Weights of a small mixture-of-experts language model, trained from scratch on English Wikipedia.
Experts: 128 experts in each of 13 layers, 2 picks a token, a sigmoid router, a shared expert of 192 neurons.
Training: a variant of Muon for the experts, 6053 steps.
Below are experts of layer 11 (counted from 0) of a mixture-of-experts language model. Rows are named router (the router's row for the expert), up (a neuron's input weights, with its number), down (a neuron's output weights, with its number) and show model dimensions 0-127. Each number is 500 + 50 x the weight over its row's rms, rounded and kept within 0 to 999. Numbers have three digits each.
After each expert's rows: "comes before" lists some tokens at least twice as common just after its tokens as in all text; "mostly gets" lists some tokens that are sent to it at least half of the time. This comes from a sample of Wikipedia text that the model never trained on. Tokens count by the router's weight.

# expert 93
router:485588495576526433518615580493501658472482533460497488459452480487597491474483518477528388459540514481624521416526543451458546454429408548626420464416560462422544585477484492478501470522482481528488513465499448531463485468504479543450413547405485554472512454517579513481531596426491531427567496496508575477527418555552525513437462532452460472500572550511422449362466526474588544461560
up0:537510532504433546433546462524454609495481438374536427428548462423511459536487580505574396477559460509676546569529486515461485434543493507549557498466459540424572497479469524422551619590497510470510541508528440486600521474472566524478526530515513563548576492543538433598492465526443475590443505478437549491518481501551415473524452582547476517543461512493504417455429528478497564482524
down0:545535460500482441446367501567575470532571509453546638556570458491439432455522490540490542439527547349432497514478541532568501541522481529357540521494518493464423524456565480519492531629494581481506556522533443469494550520378523425505472537463558520500459484478518471463526470539464529451578457520441537512388520443498536604450543586377368505460520524570530507488492466501412413426543
up1:455551566470494575452504486575462489542489491562401516543469440480461445581477562497412385527525505425598482565492547455540511482469467419468489491512512487585465537458497535400489522544466567496536553467556509464631564455458513503432417540522439464419521544385535518451526558550484583509551553489429572505437504500619572446411584409479521572507508455502507528461543521420504412530594
down1:489499595471517506498474574530531448466542474519487471573594539585560496538551450485517469508568497485516532513523561386592387531508470564408503441493449485573415488451481524526458516436530412414593476527501599559502512487496578545413474462452444515487525415557506501488453578485541515496490494469559501438580528525462487544461450471498477410464516439510465475470600497407466347498481
up2:447450506502511553484431446564488611564520544480479578533588488599449410489495529503540472457492551475514546510509465469514476526499480510553478496444436458539480477474529397565480450494518480389503449554544486473511507545473501539434447440508534492458552499540451436571435554363469551433533492508579424514479415490368523425504506478422412504483432516471426521481512477521605494471537
down2:531525422478489460504482544485513501599526513464437461504585534495515493522444503359560554500524501490516417523413415559510535526357382591397468478524459515511514516400451524532424581455505524466489469376505431447455517576540449404448523529431548501415509528548513564608480436446534579553547429524469476473532516474413431533493538499459438429515423412501455558548568549494548524569437
up3:530537543475496525548537512493525451450536557528505423397541524501457451475484498468479478561479508514534546455415517524520471601455482480605472489473498488446462413489415486461543519463401560376598435564490492505521519485483523489449433565514480582496403465450510516506387490575545464510580485440487498426513398374514421528392532492484524508414638530456412560504452489463497572560567
down3:522522471528563461378469462505474541392570493497583488484517449455590519403469589512468527398490521548459503434383510545446586509513559470490494638437457456546449487543415530490565565524530527482512543541417445520425589506501501568593557468430537493452500537483533545604418408492450569478455485482532532504563381517489461545478513511471459501593455594417503559501449534412470569455544
up4:410466513599519438476500622563573486571474475596497509448456520559488543409445537528518447531549531478528456452403503423479526450510548533548496510469437505471413566525521582549512586441444475507444549411529468515419362560486484461456555518539534580490488434453467502482422493455554469462584497472483564552536519499551504448519426498439440572501521458449481492516531505507557523448455
down4:570488581463428497536458562577472558486545550506507519476499620486428522511550554555432508463488496528510529420492434436444560572575571553478503472448522509518463567584506572457460452522549388438507542566507512494462485566606491488418534441507433477445653491562560502424497489573575592452490393527487459521452474465538495570423525516471432581518525456475481519527462532462541404509420
comes before: ".", "L", "M", "N", "O", "S"
mostly gets: " R", " T", " H", " U", " S", " C"

# expert 89
router:526450576498549474441538494523497615509471567505531519453450466530506501514387537546500442552548457522517481468490451492405567513516485583534473485454449407369565543461395512564511471438517473534562499519661494496540618479461486495510507447484531490538528554514502431588571511438513496496504532532542474536460455511510492461479575574439584547473461525510447514520460438449484501529440
up0:471528576437495474523526562490509481506422522565443559500472505535489346458546517496505585583446451462490451445446545400530445599466468451481579487460558459436470470453555485551531433488518520425473431523583571441479535559493537484527474575492442495492507481518382402415551483499637448484572502371603470621487446460410468515509521564508549476590479507461508509529426511499549558534516
down0:465488529427439584452374463550446487349504508467471477577454595462450417533473508458490449520598581484540469585457612512483546534482498459539599549551446491456457569538572570505517514491463504467594528562554513490624495520516443499503544422514556499462519477512538420538516451554500416419452412461520456470501488433464508484467479554493436483416418493460496437630518578412418523489485
up1:520529586420507535481494448580435471515460443458554431586477436557441421464505543518518490491542495558519506487491541510477603445459478533479514383452469434432454512459414471537410470521531510419485438539505548540582572412507591540438627536497446550518515480547442499551541452475450417477537438606514467430519485521539510488541476513466516487521550468558434503518580484477489419576499
down1:568459511387457390491516434579453568526464598487505552492436446528517597511436514468418450415412456578568434480489574451553508526535452542574488530560495449630493525525530443528504494450594537496487486431444473482487495450486446549519519501557529461492484433545535472499406581512477585554485523416514552644476477518458512452435486506447515545415551474469527550462492519579519484465561
up2:502544368561444459455456521475415607496439486496483498513474408509457429558459468485482536438581442596459583551373616494458547449522427569487565441499493416510441485464498552476512521494530464484471436540408565529452394430561521465535507453413547534525488544449488500567446475469495512527500524608592556436483519480536544528532473495445428491446421549419511363410564520467526525450525
down2:501434497495492552434539523517572481596505597516509465518426548530460424469416529536443469467494472451572527443457492500486469494448503569481511406478458499538480532516431476563526495504359545426499529430567562514564590489557490522540363443452477447510594443459513534512575560500445550475515532513471440371533486528430482404540516476510502464486489500569539570491561467442514462370424
up3:431461531469504394469543536548477500500404511540574558568459494501426555491439531426484529485564468507504591478498485449504577495521538567480500487521471476637502624468487486622469458485478480488505518482420551477556601510526541622501489485452478567537451612463553482416479537409531486546545426391444466470527515525516541537549423467480483434505528498491413517504506600464543543597425
down3:541501468474526491504533519485454522411487418543497452535568621550519561513532561488436559507543561475507465561448613475460556494584483432517466401551562533512437505519511461450545538580377555566599460519458524442506579443389501476518511478423481452560463526539473423537556514455579454520483412489516414445499458469511449542444385516468506581503503465579524495586409573543475496456455
up4:475516539434539513539480484477454498401471491534449514507470438424505497555514488523523411556428461534522542523476458511489526478511473567448498537537550484514558519536528502458485550588501471541484524446622497498414453539541486502478531564433495607461473511459455470485636507509540534581481543466513483586543544531521648477493552481532603454392528515439553470441505467485474535590428
down4:546495451547443500526554496539474537534535548486531426368594433545399537512589418501469448572550458471580463431494503484511548455470488444508502538500483503617490465527573493433469443546435508426491494498460527542524422500483561517428470533498531589463506551528488538456455508456502578436398425501528453555501384455478488466524455499487508408422595467486474540489489520538534526542410
comes before: " of", "s", " to", " for", ".", " in"
mostly gets: " idea", " variety", " theme", " evidence", " something", " ability"

# expert 37
router:505506559463482416538551434402473543461448446500508518436528463468581492481454497509519401513422502610471536449331481566535481424550544483525559455418526454511552536462574525569476454549506451478584426549570465505466597455528597489483503531480642497514543556571562564485522503495415501479511447455511557430508507564612456523506415537411484538508487447490438548495479440492485586524465
up0:568508510498441420479467458477462516471542514482500466496527461557537520503483611505518489531451493581462388546460398507451520559458456551495512408533508448427477498464525534509593551556570515473505421468510521532511538440486522478499511495594569475595522524523500496487446445552499530529386484431487537496529424484492538479497515550508439485503551445596477526438515451519539530486582
down0:554572522463524515467527533452432544490535517466508428515531508472402442497408522464468548579447528521436474461448519496521586460482583544470487482519464506573513420567565489616441489456531488473520453574493509490587364449471563506500513578440506391378489485462473606542547564545474566496503552623571496466436464533486562540537480648485486574492499627505498493437556524530460477508470
up1:538446592491505473517525420510527519551516514447490489466475511477425506590515501519528400559476446438481542550504514487509430409513446457451509426557417499534496478415488512504532413531502555571491497457425456430566464492481481495567536490522539514494534536505464630480460458570509503492443542440540487499478470534609496400485503550449526604570494554403424521512550542488527529522494
down1:506532507504465519529488512435453469493532447536553481568465546421561522413490477431447543495508579478522457498547509425460549458524490495371571496542565556506521415530526497413531507475452520470516438437476537624574544485436550472507485505481563461498548629468479527521436657502452484466597490475512485462450528506442545444548495445648474493473598524500463409491605511451509428477493
up2:508590567553480459504525424436485500509498560477479604430489485454432591584485483561530475477484546477482499416472537538536525433360487486505535509527485565509538563536571555550423530419464511409468501576594530464492448591472348513594560404559563490449511552490614487478554538489440416518498481519538482467600470517481484498470554564433553546481487421489481537500470424551407492457506
down2:542565433457556540465455493462464471558466458500486516466449503499469485468450484522488618550515447492493533510467453519459465497479536522536472461475428601480464510529570512509546518452432541477461515431481471485562507535519392517579470471470516554514369420514487470526439489455481521488554383527470533587476429398616501440501439467397583438482475517558528509514505462494398447417414
up3:469427457513498499458476493480433601511383484431488551612515536434544547436502446523469466513544601522489597539382599545481508535604460448508451499349438384505519451433452510541452439522463547488494522558536406546495429398505564502541489471540512458641558453504532425546536580553565490520512587442521510442492500504445544501556497455541515507425538427460495489515469464503587499430501
down3:477411457390493537581485510484499557538430415542516495541493510354522551534500499540455605492593451478495567469441526569533480530507415492539506461421467549565534530481585452504496461575415489594475492445499431468503438332568461471586449515469438413534454438488510450537571520482503508517494509547569468436527527502486487566570505402445475496458538477579533568556413481505426539529448
up4:474481540439510559491581464485519492532464516587563497448485472452511452470621445479554460475545492535399434496399534478487524490555412523457476507538607547502557489413574527518510492384473516524511511582531488458508493544454486592552491506541568452496511481473498489530475476515555462566474553466542541397489491558444422538440486496558542423452472519398626550512521404412486540421499
down4:549540457512401455450646527574462497471601545623452477537451471539466489500501482507485518512398517451541483540479467459470509427604602520462535511511526519422487434506501481463541455451478434440484537566446419559420555498562499537574398445466471458450429503484478538535560478528482374502490500576473598521457427514540467492491525525500535465530441502476477523601625529528531510502570
comes before: "|", "ti", "raph", "ge", "se", "ble"
mostly gets: " mar", "rou", "erta", "ag", "pec", "ea"

# expert 95
router:465426552486519525493498517534455468471471550446536534487486470520588410479461541528501503503494459559523571509430452553495495451426508501616548463419444487395498481453496563484559492491536469542609455634558513443584540457507499482453459523492485457590545548576535589482533530597566498368485504521567546505492440506544511460523551512460404527544517485511486508417521529423520473513394
up0:487513518542450429424462521430460585445477601455405467547475519479448501519508489450450562432525500523448576493446536533510477455501454497542457564505479559483498494418471427478519550557573382525553418536482505443617532411397456415472440508421484451487528487483539441494519493512486550477550598563574461612544511551485434458472516598577544557611557494544485447533511477499501549559539
down0:572538443612438477525480529507447462456491466498452526524453572558454534561575527418446488600459524507489477550473546573475505573601518416471595466571479433599529525519581412425422508491437493604516522426494511519530529489481473466338463501475467480461525498522463503517432445447556439525493497544538538533521520463500475441537591468459476527540523575508498476428548521523454494413561
up1:539463521532497490431482483526453441470499542542542534540546443554563555499584518587582500515515550528507518523477531579451521516406498539463481437502516384561434497539527476477534520576469480497562525504523508379461547464474422530446503478402570488506474515478451517497579560554565427488419468427548490500503499510525500531599490388522555544601460500434490550513445553462582568522413
down1:536475538436489572496485494460542490565442514438533474585532542475542515511469518511522571477441574420522501506613499525452468398510333511506456453529581553488496500409470437564498421537503556455543539488377535524578473443508439411486478417596527497438514533539480665525517539517448496450468448487516495512481436623506442446570436399571510480556508530449524457572474492616596468485464
up2:462407502615390502547481504457513462477512326521525514618436461461545434528473543520504497461568459533615491512473436470519517452520428490491545523428463556490468551544555498361457499370484398423498549496528505499597456449507530423422516536548563557424580423655475525526528473530449482484511489470545512586554523514516487445493566486464469540527490465514451492517482577518454484427455
down2:575450481466498498494415521403516547397481458541532504431508519560477552526553502424567584471478502419463553569500539513524543524476589475458518414505491445503449532468566507553523479535464453523461592479638519575445541534512399567432484465407570537504440460505396530498436501510437458525563521568421537469445535537461507464538424465369492461441546486503497514489478589487459435492506
up3:515391460490512558480464509489419498542521438468542539527520566491503521523478477437450497529529472479507522552449466521506615411509464519609547536516514466558514537501509485573483545586464459433475424428509475483487566485503517509530561471505554467494484464430542442537525491425521436505460422465520456400430478487518520453513596506424545648490512484531516462533485520446619561539501
down3:539533505534594513514466487556510574493548495526415456520434446536479454424556477665459478489495436513429509451471526535425524563454494563450513465584491569466538410444470513481500411431585559495376490462498436555471443460449510472513585516513483652607572584540562541453412421573443477509538539494496484496538563572446400562526608546489461474555417547518551500500488499581573507507487
up4:473532538497472549516520524454458520447612557529502563492530453556620418469481487554496473544482533489498504550458533398537528512511566394478522521450457528506479463415542493464437504453501547525575500480492451521476522406569473563452468480528464473589507506542479458489441504536615458619503441512487597516537540399531526487539548588544470439519455400522525460531525465480496491493511
down4:434494471466529530534576503458504508509461489540513574521504403573426420518569489441561482564405521543480460489466439599581438540491512471444465554418452517525579447491457478462402527516568496537513517555578518585570452530407572399498546536608464483559527547566454465446329451480472466535516394433533467554480491492491557478566510443584438575513484496502465489574567434527505470503518
comes before: "s", "ing", ".", " of", " and", " with"
mostly gets: " self", " man", " pack", " habitat", " soil", " bed"

# expert 20
router:378508475464451428486528623455553514484487486413558558471485412484607517521442536568503493562570552435483491537415495466370483482489402542541578503472553440436516557453481523504551534470492510529429550498489499491467497549468552518464598546509612566537560436524495458466476485463607539544563450473485458518459452514603510429488500574480498462466498476537414471306540503478538545535509
up0:526494539557589537437540561453523555467475542445522593514565486540502565433476538516507535452526558554503538553555502515470493522565468475492540542477450477511494539545452554516560526494568388541489502465480472576551490490437644460517500619521552491522470488457571434531563519471561538600581556495539500568439529544505517462541574454572521473460476440498467437450499490456473582527472
down0:407443571471488430528511493497477499532549530453527562510532518446501446501514456553467507505542595420474464514600503514464502446500434367610390501580543528555583490505521553509610524535523566485552542500439469585558509528471507449521483465490503466496443525526500497530537536536457516516447435596500534490522505483532460497646484524507420478573520529524359535548418509428451495509505
up1:501466463554511499442427592487551544546569575512482513528510523481522484536404500555445573544565453499507446463455536465396532560475484447554497484463504432515428506535480522557524554424420470497548500490541546640487629431559391443534563489605435501438471485444594442498508423541523584541472547515540519508524521542507425470529462560505317471537487472487455466526465441493579479491483
down1:484500477507436502594483501483426513484460438546411447488530521494563526556467529452475520508450431493489593533532548547507446480544521443591532457584520538485560523431492525488508505411511504504573498506510452520535502470586532522475418513526478525444456537475589528464554502489476376539519447503504468478544417430515539477578464499458601479490549531493524470550528541497540468429477
up2:451601469575426487521514486490500434497552584481500467469461447543577433567511508545455465490417462459470491517530438503451442542569431551401539512424363464408559522535463586530539553477548508549512603463500433504500488568459542547477547602448603475542506454501549435527503575567533492539409516454459442553474448492472575524483453582534561442460627489502379536435529500498412454586486
down2:498492579504611567483497399511442573462449501459460467480492521474479517434464494523542547518511500534554509433582460509480452482468470529504463559502578516470577459503499464486465434523481518475546463473586474499459513583473426494511468526540415415469603464413496553440471587465429551514568429533479507519478542423469471486473578490499468650528474522501466407519547471500563472530552
up3:473525539533421466493570527502479575468500530437499555541536503540478452524480588440587566527537555532563474569525476503493582482474484521470498485585444501482522431473508515520523525485434465482448476465416552433471535459533501539430507512570519418615498476492471473541460506586560599618451585544418485504427470470496517448352545563468549541494504522471467537448520597549584470514444
down3:519504511606438464486477519507524458585547455398439455468507545500498571441489498485446507504464453454481594450443428518499435498577490457509536484403485484493451417426466495462451479507502510559507527426474438522559403502513447506456534470448477519495580536462507522363495488561634513473543489579393481441525530491589537533491551590500459482479504444594581491470602530501456503583598
up4:438521514490486475442648440419503530579470545461483593462526486486461478498547424478536478416495508523469474624501512530496422377488457500487488560495517520498473472496472520512572569440534442520582482528406554584541506498483436486409495461581569527542544552431476466412522412517489455439548555463494527541476488485629435412498504439563460423578389620456487490503486501494521631497471
down4:401590425450435487405441499481479507525453432517525554544462424490487560463504545458433546490559467512399592469599629510461548571521495490507507495571494431476549506546462432428479476473464523518460501520521525456570546421562552483475431524512529441513478495541426439584490510529558520495468423475469436459615491454511389468457539523479452486456445495480400490551539558429481482487567
comes before: "|", "-", "uro", "hy", "ept", "oph"
mostly gets: " cy", " poly", " Lep", " hydro", " ox", " micro"

# expert 110
router:485557567557546460470591546505540556509442512421458533468497443481513523430488543396640402530499547530535504480465471466513573493405419531552487461467529433474478552503497497505484439536526514432470577473492489565523518559513536568483457525498562587542573462534509451452501543480583571445597627484517528458491366577528523510422505540459452514596566466573457461506534468442555446552364
up0:534557522574464459432466523488426609546526503568483460573598461597562509491448538513497536459418524484508538512436538524596527517450431444508562510463391564504461549368459529535472471544382408450493530490541457538527529403497419584538532507602507559500553484543576515518513476541493477496522536531569496457580487467496515487433511511457460409559569494461387487481525481542486517452435
down0:573489533482617537394532599484489503519562480547472447437400569475509583493548404391481458589535466586514543451444565440513448552551521485554424489510544485540558433612485486529553517526575525553517423492498553561536480502484465502525560549472481551418468421488510420453526537402612524544513557431454538560479462517471508459508525446547508483513459505460508475525479473452546432534441
up1:527498522557498396509527480513452522447515452520537498472556503566528448457511541549504389527494545596543553497499427548586549511476569519447462513427382528511478575463409459460489412500499483553478569504509520517500481540465477546472416467560536464574544570507565519605461557458575456527489481519462527570410496667600522462532509522442411556461494617532573490459485486499515543539512
down1:450587500521430582456552420512423410457453525368496484525562580585587467541584482419544434523493528380417492616509528475510505528507440486514496458554525464508412600424532495509458509486544582521521568473436472511433549441476542482590491512487436508424468554547543436535525527450533476495429586540606511455494549566450479485524460583382605461439484478495511529465472524580537518487482
up2:531380499488412501450516478469442563542527541393438493569486504451441473558499489479505493559448480495485487564480444487461423447532455539518519461437489507498546520415501428580480556654429460454470454549534527545576531507544555526411516487532537533512473568524429547478559531515512537490520507484452527450612428609565499446511605565470503529490448526469471466450469493428377572487441
down2:552461479541508514586562495529437429422479543428418507526438526462560541496426440482479544497480472395579570511499533542522479557593485473462410531495505550512456467511498499565496379595499561526531552502496503572559488404427530465416575487426486453518525554474588456505592526539593527591525454542479512567480488492468517449454516410486537440501623498575482451485468478537502531388525
up3:499554564499616551421477582470530539506474491447395531460499480464455457546436529505476551505522487468446553485471514512563437479580473461483532566433490446502528454505542516547455504536512533483507552518493501462518473477442475553476623455508541441553445458450500608472575630548552519492528481443511501511457431522506415478473475445524542476444487439480546473499525497494585485456617
down3:572513440557500439501445443501558508479468600454522532586430404529468481397404488576544539550398480447501458517533519532472547586458481493525578422491434513474565438479485575494475432608446496445597506527475519514484491566498423429507460527549504578453462532482485452501432444440430529457584561489534463567517466458508589460467453492589501528561547450466531487499490533518412457533513
up4:477544525426495495484462535466498487537535513523554454506427462504555499442477501498523428523470447518585490431481493482447524566411504557500536362519527443541546552456525491473512456557433369477529586542608543451489487498591519422489601538435484544596571522461473510591491491503502522422617460517538507482505505593454446490482464441516427520553594502455453430456463412472476524576520
down4:588410550467421517451582494464521531522505504559462476465556560518496439465476425482499535547518483542594453550554528515510628479581530511466412522493550514647394553617434458553586532490480453423457515478477461490496469530508486540471419509577426491484509486521506544419536481451526538537472468530464523485452497434464470455490448453502599511462568603503492478542480513520509445463473
comes before: "N", "1", "0", "2", "W", "3"
mostly gets: "′", "″", "°", " Loss", " Score", " Win"

# expert 53
router:569558504522457548528509467450561471403445445461413508511535461435589459438404458423578391538528630458493587532529505500469512545452474524660520579497543544490491579497397476552548469461435518538554457474493500435445514437459438455509519608494545462496513468486499538583511475488428497482500450435478466490416499569564452445433433505541514471592554511481522506440456432550467431541516
up0:492511528439512471462513577598505595499462526410481534497483438481551534483578437537549507549478389566446503531528395520525454531501465477477576542497417437402559433475512521472448484613511473484462434535541514425472465558509432593503534424537449444518513540475428505570465521421470527480405491464524439558501414535536531495542514543520533436578389468576502478446529551495475557551509
down0:520557457538507545575632452503537505476375486464583473519516431531474552476463464581474439525533477571430506464493602530516513430436577515508534449536554536439438480446475588485479516449491512637424423446473465495547634491551557462483514487481477436495526533512553512516417477424474527533553419452429483611449483420521584495458462483476492541503436514445444540467478528459468484423535
up1:447477500513421573571484495506417527574558459538489483495420506515566552474512512493456444537522512541528430466461479546435557432532437523537517487514413490476492483471519474478483444503570559468585579520539569553506471535510499566398484427463476543527546588508531659454566484425483505395487511470477434494594455498437520559505598468603501620506506482396501465523502479490500391491381
down1:463528471441574506472446543595539538541539531385596545422526465578454515612451444555490554470463489481556499470467443479420523422535524547462528521510445418462497486572538471494519483477535508439493558493579519432488503549408493502491510484519524546442391515488539450359459507500447475538492530623517554450466508502539573486436380551521455510480570528442559569459458483498514510539582
up2:511405553449460518367536537507470441523499543497512521591477493547399565518504491494542551557440533537496579486504431512535512546532459581636532438512596473457528505511480516467613557480479583466507394432534449549566419502428470396442455532523461476510510488520506519505525489465482445486570531549400375503471536609573460441420513469524469557541497474416491523606414531462548551587552
down2:485467476493463510512503481536487585529466556485471441469483505487490443424407412529530533476409599497483410496434402481599588462526545479560489525463543639514499596532511574474491525545514493556492488513508501505518510538498448575451420519582545519453514529520416584512535454493419525527498476500556549506498539504484464492453521520491556461541481461542509566558501437431581474497417
up3:536571483397491465470552505472515539515387526544527502463523525531458569385493450447526492491480472499397587454451484526408596510469544512513557510546565617463469417569443508490451516441481487509478501529518391603481516482506446457448408523455442466588606454555549486494471518472512467455435489469509526436500484558505544412645467477475573506583557529479574557482457492464592493524480
down3:523477462553588461610466502473460411466539447467527495502520335383480499533494524441439442620516436467499574517468581472475443507518662469560465502482475534522492562507595466502470448531554500559480509498461446534501498514565485436489491414521569529439505451454484599517480478499467481541461558602503477507528454458542486519480515619571492496544508435483508495528446427460544597530534
up4:507503547543426452525466419517440544506344441517497463508528562453534562532505535547491510537549521598388448453502503447505538588469484466487524531474489454461442509438522505512498479425476546450506499548557520569570460482469456471602567532549510614515417459429515508517479454412488487454455471501413498516464509503561521447444542455503521389548479506535509540517527404583504454419507
down4:420501483554437501514487431498455478435527470506522420546531529428535373520474500500576457532483459471534530519437576501559401452501490587592500528500453546533427489391522539500590500491467468525469490463410473496523460566496437414562576547618517551452463516591430530514549453472491542606575606606500486481405542494509526465547493491535510568525506461554549579444552480506485454445389
comes before: "-", "|", "vis", "gress", "mit", "di"
mostly gets: " inter", " pre", " sub", " pro", " Super", " non"

# expert 115
router:444496547416450431459452465495543520422449526464518503455464440544493528527482575434480478437540534518460574490548467579495500433449549562543536606519497465463510405490506516500452493496571491500447500454529526445545554449476537535420536542554596471561543563512503514518531507511474447418451504447562443484418442580506500417486509475546521513557526540484547519566450470487543489465520
up0:462439362463346470503493469553408589486466459553521515484460474501437493471471581515492479468513543557520485486572578470551493541511424621542521493548513415531470445505571485446428452455521468461592480522505469502547530502475536505552509525458546490465493507507528395508484524587474490380510514471507505536455416539523479422456495549527581433431541489503503480523417505526523483477550
down0:422523528502533476484535437420522465537621507498505363531613564550606482560563480477454542493404524552502513489493502594483551488541503568398406434514444480560488471443489535550464599445467458580418483458498505476398426497601476487549542427533550497469585515498546513457595515481449450549491389549510541593485501459529522432485511551504504526387516510495451479442500502465571425546451
up1:550514504427467507475521484479378555567432536481546504473574483517563424506475561488421464483523463551527487447489514525430456428467481516551478584554557452528580590491553423434530506429476476503548504495578575505556485478514538490521544445631470540594456497491483458493568534545474490476479532487573424523461510496536530459506516496497605506520452439473577438493488447499528321581508
down1:496481477620473485484411487508511513525504560407613425513429484480538553595490428530492524496437480500515511461501531479556573517494571428424492591507544497507464469535510462454498487423520534479583493505526598487401441502365588619484592491507518459548579581515514454471456555456453428463508551525551564530457442523470500497495517527547492617450533507449464465491424513472440532513531
up2:464612472463443433470502535474454488538421474430516544462485469460433573460453494483536468535557502533567508519503548491472518496475519405444467525599490550455563537445392517517531522527470458519495553513540502531491504526473647566533534515480491465414575484397432498496495433431682533546457464454549506473549538522513531522549457532436479498418458454464475487495477545536561497475496
down2:474522490405564519523472535493455420501536528432468523550432493473576446491475386458481535477480470499494552463495519514509468480587467525490455350493530504447611468484417411495589510485522469502412562534530487548494472578489548523484548453495368433551501440490595386529502524468592560525537494551511494473579398397498603504521437551511567510525440408511513474535522604546404563478582
up3:551516525513603424541459520419406536456510555466551519424543455335523438502453419421484483429508488528583421510445413469561538419494512561533564536486503552500494490466486504569542459478617527518501401477532434515525496444498432495502515463449538521486461587454506486507419497537567554409545501542490443433563468592461511472585493455447471552551513440557445564457591582543430412430492
down3:523519583383519565534431505579585467492446521563501513497474495508410459501643491555442531593488545553443482463468501487549516533463524480448462431457588471497533463444492540558489538504532453544465439572541501480490503494530437464421548505420453506514426520487500448597436514480517560395418397469515597505489472476541392506456519537577446482493466557520463546387465562532541569458477
up4:597462533445514516450435509429507495480503400490461565469616428534438488536541580493537487486478525537462534460418524572577468525561533403560526497541421531513461550475449423543491446500499501459477441475557531428554530494438497571567531502427549572476610466537557450559471506534507430399451384548513598553455438608501542481474486503481508386551463602500425501582522512433480499421517
down4:461469591575623535533556456543483602427483556454532507502594534561471465457442513479499494440535429474527474529437486524548479480439449528518525424544455528522515511510637478498430528531483485451612536475508545576512426462475572492389478471583421428542434498519560513400508452395453552509595588496400507426509590450524495464480549517481484580536505399490528491426519578523525509510467
comes before: "|", "ort", "osed", "y", "en", "and"
mostly gets: " exp", "wh", " Exp", " wh", " prom", "Wh"

# expert 1
router:419515483452517439456567499562572596511457459461556538376549440435600479491477562401563477473430523554534501512469453566433550465506506477454499486518650484548438484523524645457558510466526464570485476463491442474370515485465555558559504523504549508561570535534444575484462521516494472583650522461558433557566450510571421424510464543454471500499459540498490486413524427472480620523492
up0:457467483461424535394487526594467495478434447409484596432440550487471436521479472473543504506539519583520575533472516529592547461535480516468527476403535490495394513497531490494465437556515440398508507462445509420463534590521582509604642424458535415510561434499446570533522458509440497512550318478405436551509455456505519560504541576585446561522505539404525458444473547447545437550529
down0:539534411478436534521506472439464499503508548495465478532521476442581444514528447459482522452390505445474494523584450524507437426422482541432626453516593443456578470449500445566520504509594566492422514402482599457439542412584530510577546466473536513533480499511554477552545478468487473454555615467533479439553559417454490490501555485474516547471524526478481594565546543464517601521493
up1:487544537471562504470517456551519535543540449480503494458443539479501438515441519477550568475539485524493504471424518467599431573521509494480485388535505462466543368395497567456580501542541533480496476531450518550460485387340480478468507569490511519436547495472462554521534430589586470512519582486505552526490448524541567553440522463540464341476547548533427562536497461521454489443485
down1:564475469451534457409568553500454543561511483508487582506598521522535581468440555419473517450554493595577531496607578531482502470509521503536437454553516475448477540486473481516462578440569560618531510365448477528508440487571504442452506482520525501424501517467546499457475576487423509490511508464402560479587476541505464520441526518479491566624516434514468457541530480515496497483529
up2:493544549467475436531515477506506458430579475519533428478550451505493432488454479525534559432575460584546514561485444452484511522520475521508609513580516492518529469540507558420509315459547560478523437496539570456527512527464586506482398556458477530504480523525521482497535563489511505516439634489503426525609502488481469486531573451577365557475552468528498428474428416583535423523459
down2:472580627436454451523573578463643569477469456532439510507466501504510541465421458596626572495526454525412429516499508547490512569489519561390503486570528467458533525521535483437521528467548467542457562578487531534596461556523452489453597500525508473493378572468420490496440379468460463503488478559446551552500515582479456497480495504464461499560449577431429574516585547511521582447495
up3:410433493570434515486496477505438538518462547603382586578534432657486479524573463484522519508470459460415462379477489468584475482492494540503482525586482506402574455429561495574552464373530563509498525432490479647612557545546503450430562523511544512547552501566504549460486384532481481548469514491516487476492532520516444533456521525443500478434535448392525552462557449524552555526527
down3:468527516423494504479568444522522515466522581522501454493501507531463525546471484554567492538566427446466507556503531516506525500516479522497462396396537588432473456517465457537503479489530496591456530504487472417535459496451547501413518547567527418496550542539470497467446501511457483491493490569568545506536451457485566480483439425543548449515438480527651510434445569547443525491455
up4:536470445499535479474522523454489400466521497538508487537495485570513483561476425424473529515529421415491583538404505547432441477524495506453554519445476480524487549590471475474431481443460453562548469574432558490448448560409632527507495447438544458481547516622427577561566514505583492473485579463563482594508441499468485451562516482473535426552542533493455503515479543546455520543559
down4:512492522433510500584511543525430435542535476467491475515545447471439561491503522545614508574531504532484443459492510423537443349488497587528556491532524481475452398508443496455566522500490402539561464548533642477499570460517560514433472545514528462458530576467464479487533486544439557410418514425486466467467554457470409472502453515571474469396455566512477497453500454502550406577537
comes before: "|", "-", "l", "st", "ss", "r"
mostly gets: " bo", " ro", " fe", " fo", " Ho", " o"